From a checkpoint of a small mixture-of-experts model trained on Wikipedia: 23.7M parameters.
Below are experts of layer 3 (counted from 0) of a mixture-of-experts language model. Rows are named router (the router's row for the expert) and show model dimensions 0-191. Each number is 500 + 40 x the weight over its row's rms, rounded and kept within 0 to 999. Numbers have three digits each.
After each expert's rows: "comes before" lists some tokens at least twice as common just after its tokens as in all text. This comes from a sample of Wikipedia text that the model never trained on. Tokens count by the router's weight.

# expert 5
router:556582444470514479459545517468480510494584520548534528467472454511535480483397516527506524529504516456568454522471527468539503525456507504510527510497506522522456486527543511552488539512518499530546489528535577537516553533507471522472409500517391503565487461500509466409545572455462514462489499436541584535446479494451473507551493538514552474510455483475489522482478500458476531525527604448487546444478534546429511527428601439521506543482522538470464495513510462470553523504501477513525456483476545564448450503479476475477584572467422511497627521479550474497465530499552522469
comes before: " the", " a", " to", " in", " his", " by"

# expert 9
router:521502532494468527504505474470440528510514576502506469470552467493435461495530471447500475560431479537487541461485581445516549481511509543472540545532489525485476477472513562541503558473494515540535454545459514553520451513550444561567559561479541500498500505442498521507537523472509463530441530511521536475515450566439514494499460551570585460543493615510451573467559506499504507523506597510531495482533613495479493412481534525478552542496468529498539506506487552471526511557439455523512492521446508567519483494479495528523462417423530478525492483482492588570477601519565562517
comes before: "|", "-", "==", "The", " The", "==="

# expert 14
router:586609501529460505462562537521515577524552528507497417453508490517488464532521468443580461550461477406536423511485547478490494467459529495548520485532590475523472475538538557486499613537444505548519479518549488493439529529573528504531495571500522563536557512496553505473555535434446525502481541495490550586467487492461437444528463505566512445526518478473467485463520499526469519541504601523490559453493519474503478511489485552462522507456557527495532534492479510485560505546497501586543538510502529492495436507460484516425527481446454441498484552464513565520491584485524516491
comes before: " to", " in", " by", " of", " for", " on"

# expert 1
router:544525485490482567474537585543481524482566471551565507489511483411496501478534449477514480549476461526558568471516561467602446573502514581488509558443505488421520505508522483488463501478511526514462459491480481510458542520534506516581498553510439477591499437459434419511488577510533556473526482522646473521534550536479526483549474553463510497503460417484499579485507471473438513510524467508426517532486488594466503510544486528508515474526504492490503548469457499469499585439539511521513509514559514501505497529490495486485435464553553520503600479486556524533571492511505486484
comes before: "1", "2", "3", "4", "5", "0"

# expert 15
router:475514517464467532440521520526464534456497523476506552495485469447433516504540559504522415500488504495527563453497539545538476609446490547571471530484349493492462528526500568417516449540471468493515534498555550507538465558529483487503537440506516483509491420447505508505537616429486500482503569479547552479503400529560474492544574493485565467549532508509493513502519549531464479499560508548476486453526552583521508470476459447491483540513470483516567526468464448516497499580541491574484543494492509464537483455472482468509454548504425455530509492491497493447435473493474566524
comes before: "0", "9", "8", " |", "5", "7"

# expert 2
router:504545436539503548485560579518483467512542527521561535549528503488494506561487441477478453501485508433511461433563485531514494545474495557510533470502493495429455484555490494522508511473488512543508483498472500442515539540530483515509497474521395446557529448484427473473472526530564511515477511573533601494467492514569531493541431569486509488522535430482485538532514499485427468537534478453494524510524523502435427508503521550520527505522534425465472612481411428512531556404574486517516515510489532554451437524474483478538553492475523533519618457498513430446504439555490494459
comes before: "1", "2", " the", "3", "4", " a"

# expert 26
router:481517550548430508523506498594554607402515521512504516462488465470501544504498462562576493556532471462548477465501582505528523532491433456571513535456406505461474463483515465460472439531428541529573506568492541532479498491505493443485390565542541552439489497502470529577443520521519500510498495485503529519494415541581517538453547486486478474534498450462498492566531502505481497545484515504501478497481537469512481482485448476476478508523441450541501444542506489504505501473498484502606483515410498553568487480467497454450576537496444477551513544481559508561503563503523473556
comes before: ",", "\n", " (", "'s", "\n\n", " =\n\n"

# expert 29
router:514520509482501524510555521500493445482410485501497579442501494411467509506467514469530551439470478480527445514519541499530515523458514504532483491561477525500521474470535479435567622496480511540498482536480588441506491527509440454458470498542526508448517504479459481497446582573444529539482494496506515438552546528576498489529606481477578534473491494501532476487514506533473534455464448496451490481504575511504481514539536509469521488531524458547525473600482537513510518577444531513582503541517568548562471488480444505512579433396493461494564538535612449514482463495537508502
comes before: " |", "\n", ":", " (", " States", "'s"

# expert 21
router:486514505458555509537521517454442485555508500525507518486567533452500504508440467483495454491468483505508534516452465485510610495515446523489550543434475504428472454513490562495524542530507488482437501484546464563503528508488520487566520408531478446477470452451445529504559426547476495470601541450487424474536495558413432535508449530495523538472445402517582464474504457501457491531472506458511447504527509519565529484500401570522517507537539518482495437544505465515544535513536464478465481583565521512482496513453474461518521472467557560438406530457465546557460522530496470554
comes before: "1", "2", "3", "born", "4", "C"

# expert 24
router:440561452489451510455512467527482466500537570517512594444527530578488545541501516481495478431481489470438506438591463471526509578529503494475581477400493567487512478441504466459563554499563531506527520538477507553518502461487545539505493518501532486524534482450510567547544517459518479592511467544459471496498505510484437450446434482604437470476476503476558543523521575508533509486538512389454449460546580531467476528485426561491495497559535516482508521519472480464530506516559520527516556471539539501460485472465498506439514560532491500526428486467481489544431460538514450513
comes before: " the", " a", " his", " her", " their", " its"

# expert 0
router:531518558538433496440496456550521528501489571556507505507497521529478571510548488512594455524530399452509473511555585479483497516442469478542564551536471492521504439480535517490472597487482506530500484527569469527431551464512471551536482466494510508528513464529499495487509426438502461514413515461546465554502552546531507464536493476474568503512398549436475478524471474553527472539529492456513536498530530570555458455477490581545532478483497542442489517477466535416466534470527480502530475523524496527590453484436502426447586425519494531533459503483475512537527466499530581546
comes before: " of", ",", " in", ".", " and", ".\n\n"

# expert 13
router:561575522520451509494477445652605518503445563592480541542525535480452481496510456567618506526453433470564464522515547499464547523494449512517561530478417549521535491457484481507492597463419496475477488558548467534516512479500519496515480527512500539517489507466505476505542425496439477452468530543487480539531472505547503456521498496507574492498482553499555507465551514511493502548559469454480528488518535524504469493479465575571589487496568497486487519512447513476466540510518508481546433512508475506529522502437458461488542466482534500502463491464493567478488421534523606511
comes before: " of", ",", " and", ".", " in", ".\n\n"

# expert 7
router:488471479519514550445540544553511465565480496528508544507475499441440483512475488453503498583492492484475441491521541524479540496479548430517489510577568518507505492507471489456544484492492497458472518523490526535487430499490426468469423510528482514566550485517485478529470515436480599564524585485439534451543518539553460454466592498533594469482454501504530484471556507563428481493530498519502488507516495522603441460553386520515456524551520508463518437532515485551526534572490534528482554581390538459522498544502490478448482496490488491445555538425517506498452475487548512422
comes before: ":", "9", "0", "8", "5", "3"

# expert 8
router:511529534524458593418529454606528527454498465498522536541499518575453515483494478500470518447469491447497562462533530474516521513478493551500552505425468555387467494531540552471459535501506586480470550513538496496563478529463453476448542484546585476452460496489434483531471570504488545529431553485524524464485471478551442476527551482480480494496546534496543532469481577435482491516516507538461529501556474522494497518526495456499522475526554539506511477562455482537505499600474537485511458485405571528565498542465509490530500555545403559408541508433505512512486507486472562455
comes before: " |", "0", " |\n", "%", ".", "5"

# expert 17
router:504503584506512547484527440510555514526438439503526504485549510468515471520497499477447463494506540391547464503554437414535514509462483561511506557432508491419467478473504492449461438527506513506503452467505477456482521507508511454537474554548536482492467502458508433536537540491496515498533581440560557415430541537492455523454574538569498478500428489523567502505510533521452498514528470507460392457494501497491524489485484552487542479488506518439493574532496462526475529477491453483599362546492527496509481563458474452520487555487527570544492582428477524482486517461535465536
comes before: " ", " The", " —", " He", " +", " It"

# expert 11
router:484471501496517578498574464556559487498489526496535522468491453464501462487541487516501462583534547470489411485558432474476501535547460487480465521485541542500470520506494498439451487583521563498558537472530549497422525514537479470492545508555499504552515492468500473466527516460564587468459552518498528513400540606446509475469548526647491526452450448509466494515546540614467508543532514498469440489480482482533522523524435492488521469529527569449530475505514487524501557473495534515570441572456536473536449504493490476468496507434432514513488558465434540478483528463557489465
comes before: " ", " \"", " A", " —", " L", " The"

# expert 19
router:501550388464488550378513490486567515433476529549515430471508407577521474507516508403483508460498510504538495497542473432515468565473488485538475574557462524487493471491506528483533508476477515529465415480463473487604530499505507449545551499517526527537522463426519475497484554543470477484409509458499505462532456515533447485479487516455519540536465502474540489513486480565506509567498509466431482460535437441469548467453501461468500503453422563474510566529519533483486494499453588623489444477516482482472512556467494448499508508447523477499499558481564579495495535518557500510
comes before: " the", " The", " be", " He", " a", " In"

# expert 22
router:465539491511490504384513605498502515461470543523538542505503516470507525575473452559554458574526532478551497420490519489555514492478467618511468522452527474504494484471469558484473504555476454515447496558538468484475504527565431586488480476555463587542542465467491569541459466515510501469464485475580442565491429505504467426464464519483449554431493442493504533492544507504441492510551469494474445492502474530552436487526517476432518463523525576514505440465504470496540493559546462477472479520579501474553475593501548447558511496499540478520456522529491462495431503514528456526
comes before: "0", "9", "1", "8", "7", "5"

# expert 12
router:436517449516474498500542413535497554499490487507481499498476477508486561557475504543505463478492477511488484444563559522518507486524545519564553476478475573475465546412451517547469619492482550518510449494516542516484473560518385574506520538505501529494531475466474531496456513489520475468510510488508475511526503472465345517509533509481493497473482549555527476440557567518481518523502503516507511496514514520548475498497496505511514424432562465453487509491461409453485521490472519542514487494423572560563495503463434507543512585490516501436544481465590449515570611525422484545
comes before: "-", "|", " of", " been", "=", " place"